Below are experts of layer 5 (counted from 0) of a mixture-of-experts language model. Rows are named router (the router's row for the expert), up (a neuron's input weights, with its number), down (a neuron's output weights, with its number) and show model dimensions 0-159. Each number is 128 + 24 x the weight over its row's rms, rounded and kept within 0 to 255. Numbers have three digits each.
After each expert's rows: a language model's description of what the expert responds to. This comes from a sample of Wikipedia text that the model never trained on.

# expert 15
router:115133111131101122100151131129120095141133117080071147141115137140147101114153103150101164145152123117137101125089100153093106124158091134121123069121133110122161080144137111112200130112143153137145138117160147111143163184161163172125142147133152157101097122122141130108108109107126148104124078155137119147163156079112123149095128133174108147102137115130113128119137096161138143174123149090103146168147114092120126137065136139144150072124114125139107120117129135125115106109121138
up0:089137142112133119107145133114126122129144160128132156091171124126177154146124133132129143102061102179134152117142143109130129141109161156089161118116112133120121174151124130155115144121147126070090120173125103119157156138081119131112124083157145114105169121153120131069131138149108127110121106164197131095135138143146128147111114114096142112144128119149125146099140157115123129124078117155119123135107129148134079166166131167116136144118136103121123091107153160109172113113096069
down0:116113126095150139114142150129140134144124100115151106142153126142091173099121119171149096168212143104127128131113123137154146151132147107161098156182138174135121079120139127148123149147122133146146115093118132107135113117167140127093151145104133113147111113109117091143070108130198122113118104118094103162128093092159115149107141141160114114098102136139149096142130122130148138145162119111133162132162136116160129071095128127122102164147116138129141170101145147129066148141149141
up1:110103117123143117150118164167142087137164148099053162159143144119150127082172106133110103134110102097113129109136139096144111152151108162134123112173137134117088159172130102125167098123139126172106115160152127123121124161114134097106125140119102123082130112128124140100149109142121129108121111086096112135149123126096106116120184123146131118115137100125085119145144172125110161185127129157106122135145115162127118144134149105142135118126061123151156167114136148136082136189131119
down1:105126148134148101099139120150150134131140081152154137171147139118107127128096131169122142156163112158124099092154142185131142177138156121132117156110126189155115120105108157112097113146160130114137139120105147161121139152091131140120117113142168166127145129122142135094125118176083138152122128086128099129111144120132142134143139139141127134133028084144150096067118128134171135101110147150143134126110141112175137200113142140104107118126158119129132109127112151088127134148140122
up2:078155129147136129104089154120110166116086124116116125134153180170136112104158079139143157111121143162150134135107148108134095128115112113114091175163116113098151124149134066162099120120139135129108158164093098136117139158133145134090142172168145129130100060099135150144113104098146156106148162157135096103109104145118147131103126156150113147149127166108132116105109148112156134150096099129117170115136136135129162127108101140085138167125107119098179121141108159145117109119111141
down2:127150175102126152158138114111115113104101132150125132144101101131094095120106160082136090117159121173143100108137127172130087134152176151154173084101120109142113133139097138126148125082135110110129124102125142137078116161125160121148138125120185127159123092118134091128126144088171149109120116130121190143117130109067145146091145156115119112135171124130092161119149135106098119137137094144117086119164158105123080141140138108132173139098110129111154124156115120124131137096144141
Articles and determiners. Articles and possessive determiners, mostly the, a, The, his, their, right after prepositions or starting sentences.

# expert 12
router:089109098173108164093133122089127087153141135122085146129118110158120081106137126158112156148082074146149102135105155133101114131132132179132156136115145164141139120133156124113164139112140127110140116132154134104148135139144146143124137102120142143105104107106164141157104088163114134118101133147176106085117120089136151156123162132112164151123139122119122090117139136118165165125136164127097135156141089111172109104118122121175098071070070105137129160135151126143123127113146140
up0:119164113160092158136140145082120107144113130120116121151098122131103112086107134155115160118141119138132163089148164144095154156099111095119115157103127142112073149137124132089076142068151125135144151139118128140136119160122117137117112133124112119075112144111162117125151163124106148099126097137144146141134116141117105112127144148140151091129107089118154148086126110099101154144087175111119123154176170106152114173153114151148125156195108124099115164108110142133093179145128107
down0:140120153088153103137146119110098128163111150153165128129134157178189138156151165106120118157099160119104113124122117122094114079120117111127128139178142153124139129146139109173150142160168121118173152112145093123140125142101127128115117074143176129097174153151108111130125133104073104145169111115125098154136107134095111125128078160142104134124097174151169146151115124128105129130140123113133130151094105133109111164126140107177146147109115137137155127117178141101139093094146159
up1:096142107114119084122143125159156127125112154128123168172102100170109143086131160112105083091138133104093110120101143181078137097128135146121111084073124167130133143153139140136142161132155087117119122105091129122105112147147119105119172113114136171162134087147146158164073125175090102133124115117080101130145134059134142125140105154146116156117160118134125109140129106136117172131142126129124117121110125124120161172150151117146153113132136138152169148138101134116128142148147099
down1:172161164105142160106127152099113186141109103143166117170112166104130109179109146164134176104107119104154125114116092126110098121077111151098172133158153098115132118118135162145119115110097111129105122133166132142146148125105170065105113123135116097120121156126129091118111102088102147133118078142120107116152125151096152128130101075137171114129154119137113144121161149116115132069148147117151120135132102129100125163141108124119108139139136175160125180120119112129141111130137148
up2:153140118116139101106130120127094102121154162128122141117138148125147083079119142145133143171174098105134095126101162143133062117128140135140107117141104130128116106120120134123117085102095105121149148129125118113106164093109160117106147106129150136098138114117119153119076121114160110146133089149153169157131129164170141130132072166096143159119105185136090133146110145133144139111122127141111101138128111099121136126144096093092108162138148130200132127160081154158186098136134119
down2:083118124089124084136124111118143115130138109136138099128134110139083147136163112143130122145106114081151113114125111120124166185117155120132127126183111127104105114108157158145118115137138129144172088119180118129074136141126155115064139148134121114137176111135101114118166133143124112133104165121122143138150159117131103095072098173136091148094149112147112151140125112147141120187113129132136143071109131109142138121079084157154119131120157155096114134146095117078115149116157144
Mid-word letter pieces. Middle or ending word pieces in names, places and Latin-like words, such as Tern-op-il, Rhythm-ic, vert-ical, Gonactin-ia.

# expert 22
router:111100097115140126136142123139088107145160088138121141131113128120114135128149089177093131118157150128154117141115113137098101119122129127135099079143131135120134119158177149101128157125134145140146095114117150114163175159143156136151134152152124146094108122095147065147080104105058159100135101174113096158152145099124145163137131113144113131127129146121099093115113117103143149145133134114094160144139096065125155119117159147150183114109128100114106107079148166149159113121103139
up4:147141090140079152133130101167169141163091129132125060107098092148145187124181148149147132097129131105115113115113125071108117148141109133147099119143121121127131108135104143115123132127116147126124132113147151139138129120088149141137131142119143172140146094112087143156102148165089137138094092155146101105103131147110059163142154126123134099162167117109186150114109128116157169108100136114168129132108134172111127142110138098125100122134124114130150179136128132138086139132146088
down4:142119137111119109165098134150119142126106096116168119134139085099180139068167092114110112132125111105152132131102139135125132169138113106139109165141136106128083084129197137139053117144152119159122126094152166117111077124087133099129158118111099143110157188118120122142143126150130122120127111143125139123157117156126118113142145155089138127101139146123123139140177108131138138137139124129138104116103128106126156125145090137137165122087094115159091126096156154100112180129156172
up5:137136125149165156123107122130145116160144140095165115145176127112134152146075062118114150116121127134155131090118081148114128085149130157145098147164192140075106102152167142130138100112141122130122096145130114162110147098135157161104117068130110174139095119167136148125095155111098134091100137109113125118184138136119098150188121150151154121117137123140132110151102152120128172098160132080118167101123137101126145151143128113160139120118123138125124137121113111123103093131126110
down5:134158144119090131127119108132169107164102106135124165098135103121127127129149137120097130105177174143094144100120139140094106136144128093122127134105132150087143126174122109187068095097125110134152170170083138114131163113117086132125120104148099083143100098152146108118155187156116104114121153116150129132140111098105100083112123139094119168089144151145171148089123130183119101153107122122143117122127120125087157137155137121093140150135129157098098146132131128112134149155135141
up6:143132147118126081159193139091098121110136142156158124142108127140150152152131140177133102135164126051122157130137136132120137097097127084110114102105135111123100133132111138130163136125105088183137139134144121161085114112129105105096148113125132110140127202183120158102114173151114131117120146121163087097125105137139143180112162132159110154136137115130140120094149127120161158098148120135118123146086110144125095132120150124106126086124105154100101148145152098110120154110130167
down6:128052128114121139104132143123067132131109121132135106095178112127132130114145158132129119149151118171142133163106134125096137160106121160140123143150119142126154184130122095140127136158168133075120127112097193142137105133139167122173137116133092092134113101113130144095133121109138138126109152166112141138076135165124121126128144135134140130091162170122145117116136145163144110149145048093137137113140137115111148124127149167112116093095150129177109125104110160164116094101127161
Infobox colons and headings. Colons, semicolons and equals signs in infoboxes, taxonomy lists and section headings, such as Class:, Born:, ==Medalists==.

# expert 19
router:043120105138120173126132107116122131138173106105077116126115128156135118103131094120115139188123097105120079160121113174123111133154093082128126143093113173115142072139163129114150141130164101160132148124146172115139110125159146172160117098097171138090120125093142112096143114141122133107124105132127124098134118114098157159123132122119157124126131169170129110122127096131140169131126118109154107116150124136156157083093144112155141123155092134138142129123154169147109140131124167
up4:062119098110120145136094170148072138132108151131102128121129112113117142138166119133135127100159109134124127137092112188109122189104119120137105091100119112149144113133096112113173138096178086120207162159149129127113090120122109161153138130132120104102150125162135155143120157116135149114152149155124113123103088112116129142115110092129128128127163110151103142109099152140138162129137139151107174162097128110087147150090126113117119136127137110170151122129119123140081124187127131
down4:162050131146120137076123151140164128086119153146117110123174121141136123118114122142151131095127157176146114124141123123095115162151157131108138136107133171152170100113124132153129092147150180143104106142126129107129084134136093146107110126117135118159118114170125130121108140101144151164093142116118141126106126113122120154160129165159139135106144121110126153138121150162086117135099116141122119122191152116186111115122116044138119124127111087115132157140176134129135147189117122
up5:135095169123085134119111117125155116109108112100111104113102091110132122156150118156111120200107102103140128133160167116111144128119159147107164076149084144164141106101137128140116140163114140170123129118133115116131088129135125090078160120162157115112148123138125111110137147126124146120085102135132146118174127135161180105090163074115152119140141099146144130158103134142130135097133155138115127155096106107177175092150130108141156156122173099159109110127147099128105170127148120
down5:121106139123112125093145067195157133119153157120129125163089171135102150102156155121112152153098128137129115152149169136152137100103111123109128124126119129178160118135099113178159071113095161114126163141134105096138126132199117098141161134121127106158107113124128080138129149165158118127141116142118140143136103128150129114146116120132103104148123140152105121098102107087132120128126124131152109074113149129161187116155088154190147148110148139128121094136140122146115122106140163
up6:109140100099147141159163145158147094128178138127114166128125117134146113165130109143089143129108108110096177150113138145106199086118103117112151112113149156106122112159150141117103113123145057099161154095127115156124109127131122166121157170128165129141146143115153116106126141092108167085165117092139157112142110111110114102079170134139118129119129151099115118109081132147160151130127140116145123133159134159130159122125107120111123102140180120136155126102067122089126129140092145
down6:118140155124164128097158159125067110072145147087136169089142119150084104134129148089144117143153136112171092159127141150144146127170097131146165143143157130113108154120144073152122155144128117102115137127126121148118077115071133118107151154124138104160153091118159150132084128112157143133123123150112126114126134123149105119135119141112151151180088102154115119129161160099112132124140141100082188127137121135099123108112119139098146110148096139155133106108159183123138158129103138
Second piece after capital. The word piece right after a capital letter starting a name or word, such as en in Leninist, ok in Tokyopop, ol in Revolutions.

# expert 26
router:106108110141099176090115093106103111153128126098108111139149128127124103092102102130110141142112081136154110155133142140117130081189141127122138142087147167112156108115205167127131146141133152159147128127148144133136137154170126150131141123098153136123109136117141112121086136107137115143081111185170087066142103101082118120106156120143121124138145150133118078110131109136153141103113182112108120148134116148158118140113160160163124126101123119155109149167123154141131127132079134
up0:136148154112098109065182119133114115104162112090115149141218147140105152091114143135122118125187106105147096112106115111117123121119147108089149116134092127098128146164130128163099149104121110134095123161131127142130142124143174128141133152117097161176102121145143126124114108116114109135108121118136120133146092133117106151090117145118124145103178143155114107126142102150141156157172139094103140115106101153110107106122113101156102144090164168159158106095125132110136075160135148
down0:135151110113132104113112154123118124136131114158131131154114191118133106105131065154097145116136106142124119083113100160152117131119149153126105136162122104153125125170202126147152118123117123098100141132104117152101094108166135119116122104169117109113111146123137126187154148143101113133128154127131140128115132179143140163125146102114076116134124113094088096116139169099100151154144096112160125130098129131078157085141151160091151130157094137156123113164157098103106136085105105
up1:111108135151143156068131124128112142096132128137081183158114127112136141127119113085147138173129143143105111114173135119121130168128140165090119124116126115128121142102139157119162109186133133099111161126155112135088184145105141135152125148116159144167096104097124088166145094152127138148114131145140131147143108119157116152113104081138141112139128141173103120110115151151064152107112125102130171139110107113126126126076115135146142142152137189082123141126157147149102085122097100
down1:150107113154157106109128133152148125140116110114191170165139153131160130168096132135158096136145115119147137117137105146099128147126125158128132122164102119094143182141108115112150119171112144121096093139110135074118179159124160102107154158115100141104143155136135150134131121138130133137107097144101096132158100148066122109120123112118147139143135166143154118138175147153113112149121130098077140129150115159140158098097141144108154117165138178133092167130147112158089169135135181
up2:158107155129120082095179133123126113107133119147098135100147136113151191115128153138127119119087087132150148116179136172133166085153091146117122101114104147145137116062184122130099066130119100172149115121138119130104122095140104141128167119110165121134115119102124140110142129096138120131158103143139141127208109125135120147141098135141124116132181154157141128105133148119144125106115148157127146150104110084135110139132163120113103141119129145124159139128081146131182137157140143
down2:168130147092101140141079167113114122136149110149119124149122165125111147161166109125107136093113117186112159109119091086139105100158138147148116144150100141122132132113091105121127107171136155138159179125133139111123149139183137117125109154101132101131079126106101121116129111085112107168141114146135161106162119100167148102128132126152110139109114121122126151107097147131144146122139086151127075087125153120113132121134103122095129149109112131152126106187158133079176115081117175
Mid-word name letters. Single letters and short pieces inside foreign or compound names, often after ch, w, Be: Cornhuskers, Behavioral, Zayn, Suwon.

# expert 11
router:107089117143133154119185111108108081149153115133120116124094138152148110143173092161136134146135091166142121131103070163102101098103117092142122133107148091104131132144148094116144111081143163126138102091120141121154147153156138170158157144156131162108125110114152108112113142143106144124118109153150105124138087134114175166093147103125099170117158143161092154141136114101140143133118141103089143144134082140142171138121161140148148083122115096169128120095159144147129087123125131
up4:144112103074109123110128134099160141119158105168100117167122152126122084112135115125105116138117177130141099074134139127164103124147117135142097116153104161095185104111126142173115155126188140116118136134159136117139106149125136091161117149097129155109061183126110121109152198119128165094140168150113152128177127163156109130113147143107121093110136132146146104120152134139152112116111147138140129102104116103120147124097137107126085087137110150114147131109147093114124146099140146
down4:121120143126119074116113125130157130127102130089127139115155134152158118103128155159065136078131120158110133168141139131138108085149145130083136178155113092176158119140146167111120110127153139153121074138077138113145097157106120125157121083153101156126113145143180146121152156076097078107139170103130147100103168120091109134146097136120125125097135125106103163134118140158125131161133134145122126152123096161144119155089145128105070129150145124141111137154098117130112118144138139
up5:073101117125105106094113147164153152107124147136181150190127125135111162109134102121109155137160125128150110146148105138105097140116152135123129129169112181096150134116107126121093158121114094147125095141119173162122126096131138091166122159101163115081104169103132102170101099124101108124132156127086071113159149130117148089129146157151125115163133138121117120119112133159126119132143125088107186127131110130143165153110145102136106103132131127194099115123126165133104114119108128
down5:124171133120144158104170134167099084112109135112140133125102117104135115118104096118132116099108142148100107135104120122146152130176146129139158104106149157099129123117124099155136090142145154097131140122112147074116153082106121116113103160146102137135142111127098119116127143109111157140127201146120108115155127154148152099109104140111155145099140145161113158113146077128082074123158130134158090144136202141083092114148098128155121124139107149125100136135146130181172129151158126
up6:095123144169137108114172102142184158181130076110135120159165153164093120129105130127143100129153135123136175113126070110122066086103100129132145117114144096152136127131130134167154110146099127118152108105143148141095142136103161136089106089121173166117158149140088137130102118120160137107092126160151094122153123126099138133102171173112135137114122109125118116139117172164139158098103090094147112153114123126136155150131112146093098156119113108156127152114120137152110116137116122
down6:121118122114155175118153118131126125085130125166159158108098145163106105087113141124136125146122098151145126133139097131135131106130128090106135135163153132154098082090124145143161135105094151120111138065135106143119109135131131108106088126095155132136125111157130149067121143139164109161135122124109139203114149157125137143204086131104157122120161119135141159136168133117089131183129125129144110118165118154121178082093139139146147127089134140117130143106125138103156107158141103
Thai bytes, table numbers. Thai script byte pieces, numbers after pipes or semicolons in stats tables, taxonomic name pieces, and words like piano, human, green.

# expert 29
router:104092123157093133082132137135080127171153104134136142138117154180127127112134105177115136141160135150133119145109124167103101112117117088125138100128157108113126100124167106097139148088156134151178134093144162126152135129155174127133135137150127158120134085117139121110074126109097175112098118128138097073173122121100180151111123113164158175103131128132113104130125107115164134177143121106102136152123098127128128142131149141137151107091128077132125118095153157170116099114116130
up4:127165135169129148150123131129109126104107158144167113114077118131176128159148101111159126106135151157124119123139134108133115096144157116129117119059098145110143138160129103131124089111101126120090114076134085090137149167129129099114142142132157141130143133106172147170094108148143103164144112080126107129154132079106125135144111136112161135135124140119138087143133157168143129134118088121162152120139106148115171154151096112142120145062135121157100095117086150106099137190134120
down4:116102148135124091100100141146159156147112090129137165097134125110095111091123088112176111143118108136113128094147123099153150112104139169128178126125203114121145100104086106118120115122134136135145115132114135121110123077133103149115144140147129135142135120118085117158154115132105152118169127153125125133159159142094105130150127114172137150090117111143139126114109103089135118157138211127103106157135125091138099104150148162137133097108161132208129174119107118112128107114104142
up5:141080163137114101168127148151163086122133110186145139113150083187146103112129116140094124104135126144133120102131108174116137106123152069177115144161075159169104132092147153140129160131155121134100170112129107135138155131141117128109106106131113128098129102128120158136139116115140114122148156111134162112109117131133134133151156095109136134133119124101141139170084103139180130137110154073138132128101129159131165128117062166135134123107106142106164120087113108153106160131158124
down5:107203097102139123104103150170099148169135154109090117113163107077140124148125177091123100113126083135082134147117154106106119129145112127116108078117158080099129139091104154132118144128115134133105130097124110102117138102132146133127134138156174107136105111141135122127095150130123184102136124107141120130166179105098093144139130112146139099126116147153122140155094149152069128159136132169082124128155113118171136104115137129112111156130115177101109124145155150139125129161149141
up6:113136109155159092112100162109142101133123135100163126099159061157134123135124112097121141127164129118162091133139144111117140086127138112140091122131088145106087175136158140111162100107153089097127125175143136127144157108094113140084097102136168158106123093139110092161103078135159110171128085183160154153097124143116139112119124134120128132113120144141117141121138122113114116129182185180109108097131143123155129147140083163100137138139128147114147113128117130121120095142134115
down6:111162166161158121113146095149156124138073124134158136130169136132136160129037189151086104132121141132109108119150133127094141097132138111136096147133111125118118158137110102125103153139111133140149068135106147136148139104127094089132125141138130149149115129098138128117098096158106126158140118104134178088119114147132170122175166154112104132106117133132137131160125139091126117105148131123100164098151133124106115152152065158068134141108136161119133141117114143160096157115149118
Line breaks. Newline characters ending lines, headings, infobox fields, table rows and paragraphs, as after Biographical details or a sentence.

# expert 3
router:104087116143135153119184115106107085149154116127119113121094142153145112142176092161136134144134088166141123134105072162101100098102118088138121132110148093105131134145148093115144111081141164125137100093119140123155149155158138170157160141160130164108124112111152109110112141148105146127120106152145108122132090133112173167092148105123098166119155143163095153141139114101139144133118138102087138146132081144141171139123154138149151082124118094169127120092157144148128085122123131
up4:093151100140119117120105141119127115139149115135141119126116157154147110123129180090145132110150093163144090118117096101104111151169114109161126108112155098053146095157151106150145133139145112147134117125100146142163125164111122130136147119111153102111120122164127105151126111139108122109144131187071131144136139119102130137079121153121146150088102082156121160131141115098107150187116134163116152139145095126148177121129132110113148111151096093161117103097092131120171127188162133
down4:121154133124155103145130083094139126101146177086115121184137114142163130150128149161167152114124126118120136119157127126115108104111149128091146111133128128127084159132157101158123096125140148138177138142101099141175159136126155127118077104145093111143125088155118100131118134136157138110163116098106104129116146159123143099136149100135162129161119126102163105125126099116181090112126157127155133161141130107146131116152097109084179116095104125113134159094109121115136091193181147
up5:145060150166156143125127099121110119144114124100139148115124135177164137113144094206098133135108113150100126130170116102107105118136118100096132132096146131112078137127145148083122088122148148127125168115084160106168176117125125162089109145158098150116132128073131131136097099145130125143137158173160124121186139116140121121068100132091130131153136122135105111143140154161142160139098128133121098127122114149132125136124129150140107104153141106136129117123124080176120096104118120
down5:140112122113130135092126090144126131144114130171170133112119120126128170119145111128132124141099127164128133174129128177134123177146095150150131127099113118133162131099102140136137147156136161127149139109100057111113115144108114154084149164126080110153129123144062117116133133162148114137140136144150096113120145105145127126137150130117134101131144157119146131120087149140135099171119123066173140125148126119092171065109135116125133158096126171109133048117119093160130101114157109
up6:158082152167139124059156164107097115164138158153155115119114125131177128145115157124123129154117104134144120145132105120145146135079129104132147115095152136136088113113126078127080142113161128146138128128163171130117074138139138141157139121117111140126169115109175152164163143085112128112105116141111119095152114102138144128115139160141089128107120114172108122115159068111151110129161151122185145114138157099115123189126115154147113092125093126105118124106135110138121138134098162
down6:123142073142086139182133130176165148113133120156158136154194145125140146156141098088127124103143152128149158137122136119117117120116082153103105133097135144102111137129150137113122114147152124146136130120155151112142110096112133137055103130134116126123157144156103105156129169140092128163127076116097143109103098155089146099134133155075126137142117138124109141138137112150133095112126141077092093136101144147118165156153117135093166074157101143137145129168115097148131140135123088
Table cell digits. Spaces, digits and percents inside table cells of results and statistics, plus some name tokens and non-Latin script characters.

# expert 10
router:115104114152115118119124113086122115155161110096117098148117126137133092109122139123101167153175077133127124149110118169113113121120062120126147114104160113127167103123132142122149138148157140142131134107127157118140123132137174150130136156087158134124134135080149106089131135135088180106100098134173140087130113135109188122145156090149152143122107166126118113099159103122131126129134179091156173132144118105160151074074147170171117138134089124133128156122127138150157122138131121
up0:158125138119113156188140096112105119119138139073091161130096104074165123115154133149141159103148143192150119132120142122109106102129143097122122118145105128109129102107109137103140083111115133086131085112143127161107173093107127119129113156138106123114152137106138150144087125118128136138169161125136082138058164105116158097090155153165099153130119105122129136123113132164147155085175090109155125141142112111170119110154116110119157111124136145123167142142147138148125103135165127
down0:107120141107148129134110060144154156146149106143101116113130100096118134135127142118105081145183124158088125112119076089168098114101155146156111131119178117148140121142125141124147118154132118123147141109115158146088120104152095098177066128121131169106135141108092155142161127096100151173120159147086154147150149124122102123150096135136126150125143171103133087143145152137165138081121148138150105125140136143142133088174132163128168126136127104100140141136144157119130095109119157
up1:204133124114126157150133141157151159119137130143128129134113105176124134163141143103143083115091150155108159134118108133098155120139145127111135099129103142122105129151156152116130133101126134113128101135129120134159118093150135147121114161172106154105119077168134127173097106116146192147101103107115090126112132113089108113132190092092124116115095087184115159117128151092119132118140127156087119127161118157150175095103126103167117110130128099137112128125136137146187144121133099
down1:102105145086104091116170127151122093110104102175146118099136163133151115161126142176139109116083142105135115108151137113133142105126070163082150129107130153181140124133140132139128201114139131094109136118100139132142147149154124142119150112111150142145116117127134078131138119085140145170132156127144096118108123129126084102131149157136150104155100121188131120173110130139141137125181136144127149100157149132129086158122103147128129135119144079174122149091071138123144113152145135
up2:157086114108128118114155111171177081162100115119127176111121091127145082148095140151119140181129167104118117125135103117155105154136119141154124110152150156113136162153138103195150140135159101154135170116162105142101141137140128096134110134117111118115121139112130149124167104098129198123110095154182124116163124124112152137144118131126123097093125159130142153145125095113108133145109113107122138094120105110085102077122147155099107127174116131163131117159101121173142107127134123
down2:148178154056115122166121139170155081124173151109121151143139134152131104159121095112183148118123116128108131135152139100131139104128165129125084126118130140122124128167136152092148130111159138127149170142112078133111152126150139148107147139144157124159095139102100145133133143140136114114103132131087109106102142114160179126138104114123147115070127121134090152116141148174127160129114117144167117140152138124061140108117135137165088175122085126129159130130110105102164126127159163
Common nouns and word pieces. Abstract nouns after the or a, such as part, way, fact, view, plus pieces finishing words like shingles, hat, carburetor.

# expert 25
router:125121110142109119119132091108125077158149141106106106125107167134143113121160114127098137130161098117150109127117106112112096098161117136098073109121154119104156104157118107113151169142135175161147115132131135131134134168128141170194132144128145144103120096108165143116134065138106145147103086133129131115146156093090162136132142098160126151105180147151125117089152100149133143123093148118148133125125124085115152169134158169166120127110114121161137124111137127167101072113113081
up0:140140089089109122111101152114116138147156151115132089151135102120175111138165116107102182129129095133067140132157163147110085146117091125147142157108140088107137128164147157100173126127132108134148140080117101134108121128123123178182137120128114100174138106142162120110159152128144145133104136107060135135098147128121160168094095080112140144144125113102103156115128149134130157103154114139149138125092151134113115128121119112089132090082107114142155121128168147104133101146156137
down0:150077161147146112134109131132124099091076112095155149121098133073165117103139148132123132114143091144141120101130104128091151169123138122114162126149141110144119123134129154071116147132160098126136140124132141160100180146106106097149146135130102082123112107141123110068147145090124100133149149109138134105125108135145113119103152184135099105092111149102141139129172149124131136121117124106114159166140162125111122157108144090114120075106110167073135174136172128110140143154130164
up1:151100153116137139140092151149153117109082189107119096172125114128121083112125184147173118094187099099107122145109106140131102122132115161152146169083107107110131129135128136124152099127150141133134157114142125157129105141131111160130124163137109162143137135135142127093148125166135147098104122120064134086098124108156128158119106132153157116118145155090144163096145158185114095144098114118133127129113120170152135114170095157170114103125122094090136124109121119141148110142159123
down1:070125169165140109129144123139121175131081079142132132167169162134135120112154100137139168177109121139117153139141126098092105094139129125125137135124140153144152142069125139091090126104152154166139139146108106108088153122122129141164095099135115063073113147167138112131125166159116097103115080105153124139190141119113147124130131129142146090128127134141110107145104151138127145141153099119153129146158132153120115108134086113084104103107121130141127103119159138135105142139166106
up2:144062125102083133125094099171146113132099153128156130131105146106146127144117146107114190121102099122148119128093106132148137148138074152152182140105128115147106149104114127171103149066130131109110149155144142158107117148123153136153136097123133125142121105149140108144112107138116105164092145118152144131106122137178107106168155127130078130068139116124123123144103131147153157128124091133141133152160146103134110098138136156201119135098107085095105142110133125130135166126088123
down2:112106089152145090115100126144093142101111124103092154058110146122122122102141155118109146105139151118124133103110155089156112106142103088129161139143118145145143160169147159105159078146155125117133147145136190104147092161111071129127129098171128121145123114144175114152129146196133170130123116115130150125160160134163153144134092088118112153128100129129137118106091107155132129157133135108158154122141128166139108167136138124155135131142130097162177105141148129112147116105106106
Pronouns, auxiliaries, adverbs. Function words in running prose, such as pronouns he, it, they, auxiliaries was, have, would, infinitive to, and adverb endings -ly.

# expert 5
router:088094097140124113117148109127115109139157110141140127146115160123138108110159114142114141150159123138153124169100105137080096114134117133148119066144150110078123125169196122091146167081169173149156084117095155115181140157171135146148119126130135131102117142113164095124097133122111126113103112174132117112145087120113149166111148103144103154095161130136092123126148124099138162140166121125092136145149089114126188137127118166145143097116138103138119122109141141133127097118125138
up4:117084146149111129144128155108150166103156153146122096095088121095109126088160112146126123135090146129178133134153128154120195128116141121120136183152130162119161114115167128088104140139139135161134156152123150135147157140097129143110152150111120124102163128134126091170163088113118129076127115098161161155125078163143121140145130104139086118155121076083126135108126087099139085137084126155082130130147146148121151131099108145127105116125160142129136129101112144132152161104112137
down4:161139107095131133134123108102137118151169078108113165171132138164089114153113121134107118128167077167107106107111098108151111123138092159100139111099146161138119118125108094156112123144121160100184107129143104159118157127111129158146087130150156141095148143171151157139092114108143165115122114129135080120188131110092163153165132130143152131102152105144137180113105124135148128116138095156133086137083144092114116107102108147100129119101118143169095132147114093131118126142141143
up5:125113157117131145123122128140121086168133144120114167157092125094127133111178117133142133125153115079164102141128128086135123125157075104151131092159138116126099118139146133090051139148152117126118142129107100139145143150143113106169147119119113086118068115115145155104112124181115125104152129102087107087164142082076105134129141149159120160151151132110141154143129129102112156141118095134109131116175140129130171138120165133131168118112144145096120127138176135153119168121156093
down5:134158138141113133069122161096117132160162121145131130113121157132144139196125172107147101148075154116134178116164100096117148131102162131115091157118086135124142165147098114110111159105100140121095092162139145133095126160108141072114147122159138117148137136127124115147135144116157115159143161148169139098139151081113122142124122135104107125119096150122097140109123169159125084142134127126110150147162125111101073112091092152123124146103128092157170156110110148110112102145111144
up6:109111106106128162156156155139132133111151169112096140140112092161141137136128121149068133092154146092119126108117115131147113111118145097151152114125109127121135132122158148136123120096122144180165138116146185152122161166137194108122122119112090145125125105136116121103102158091119087062134143165107122129153159136136119139146112109139168168161168136087164139143145106178134170119134135129122085149130088160082131126154111144111113122127108107142123146086150151158167127120142107
down6:122135117116096128143096113107112129134083112098166098119139130199113119145122169157147105129139118126159173156167096130118103129133121169152092144138161149142072150100134107163143176128154119122078134121096131118150100122134080147174067140140128108133177122133128111130152132147144134139113147126131136113103141181173135126157138182120132111160133107120120088102169125119116124124102116163068110086104140106125101158153103136115132156118118121098105130141094125121124131136124110
Table cell pipes. Pipe separators between cells in wiki tables, especially minor-planet discovery lists (LINEAR | AMO), plus |---| header rows and ISBN.

# expert 8
router:107089117141136156120183118105107084150153115133117112125094140150144112143174096161136135146134092166143121133106068161102103096103119086141119131110148088103135132146148095117146113083143163126137100092123140120156150155156141172158156146157131165108126112114152110112111146147108146129122109153145109125136087133112173168092146103123098169118158143163094153140138115103143142133117142102088141146131085143144171137122159138150152083122119093167126118094158143147130087124122132
up4:116112108121088153124134092141084091160165097093105177160107163121104196105152136137136129154135123151137115124127151157126111113128116121098104061154144136115152161137140102165149110167139147110100150084148152087138101099112143110104150129129112127144143117126154167162116136134121110137164104111146106154144105076145121145119168101127138149140131133156100120131116121106164124095157072139126128105104119124148172118128116082127087116105111089128160109102151101151133154127125159
down4:085052106125146152114144144165131133088112116095116133142116136157100114120096137128147101120136096129159195151133126081100139140092139149131140155132132113161101141124122129143142086119096127146165151164097111110125133070116130164167132093128123143083098183134107106122094135122139126157100130125087179176115125119108114125145138135100152136157148176163132151119114157153135148159137128144139084086102162080118130103157124122121155105131140121125119119143131122136121148139087130
up5:090147104121114155153098126126149143124117136105149154147123124146108129118162132128093137125122108180100144162135128138115109115162146090127138092115117106123151132105112135157112133095152127158143139135153103089126108139111112126139186163080123149085131151128098131132132127122101174082157117169156108123135140106100154126105129114187159146127122130133120115156103104122132188147093149135172150124108119114143104160085148108113116117076098136104188125081159123160123171145120076
down5:157123135132136196110156093128100109104117117100157130118123088105122164131117123134134121135155142108132121125143095118140140145147156126111178106146129141136118114082140167083168161132149071158112152064133181151140126148119137131157150106109132076157145130123149109143075153105174133106117126099119146152100129115100163138136116118098148122108130091103155103120119151149149163092103098162106085079147093139114148128124117152104161099119115131115110164144110151148146139111148125
up6:121097116121131152125094128126111105101121100124118148129129127112135085111155129092106150123097189099146103137136088157086120111144177178160137074130142136100133139118139154133132122112167187112109163135136101141137107123110101148127088119152138129093092151132127126183123142148086120123132118175145110125136173137121146102132182119132134112142171119155104100154153126129129101177144121125143120170142079139136134136156131116113101142119105137114085108173128069111136106142165150
down6:096090126110136091086133132097143170112097136136075124158115141158123131115131147149137101128095161129142146153131104142115145134128094146146071107113134115125157170122124112142113104135095121168142125145140134110100110134082165173126144138112105121109155128181147151136098142171144129149102171111122131107084120185157105138154119147099143082091121137094128100106132137129110155158120145132129098125159172148167163125076127093087149131106141175119127108129090151124132113131133161
Mixed table, name fragments. Scattered tokens: percentage digits and cells in election tables, name pieces, ampersands, and words like film, movie, piano, three.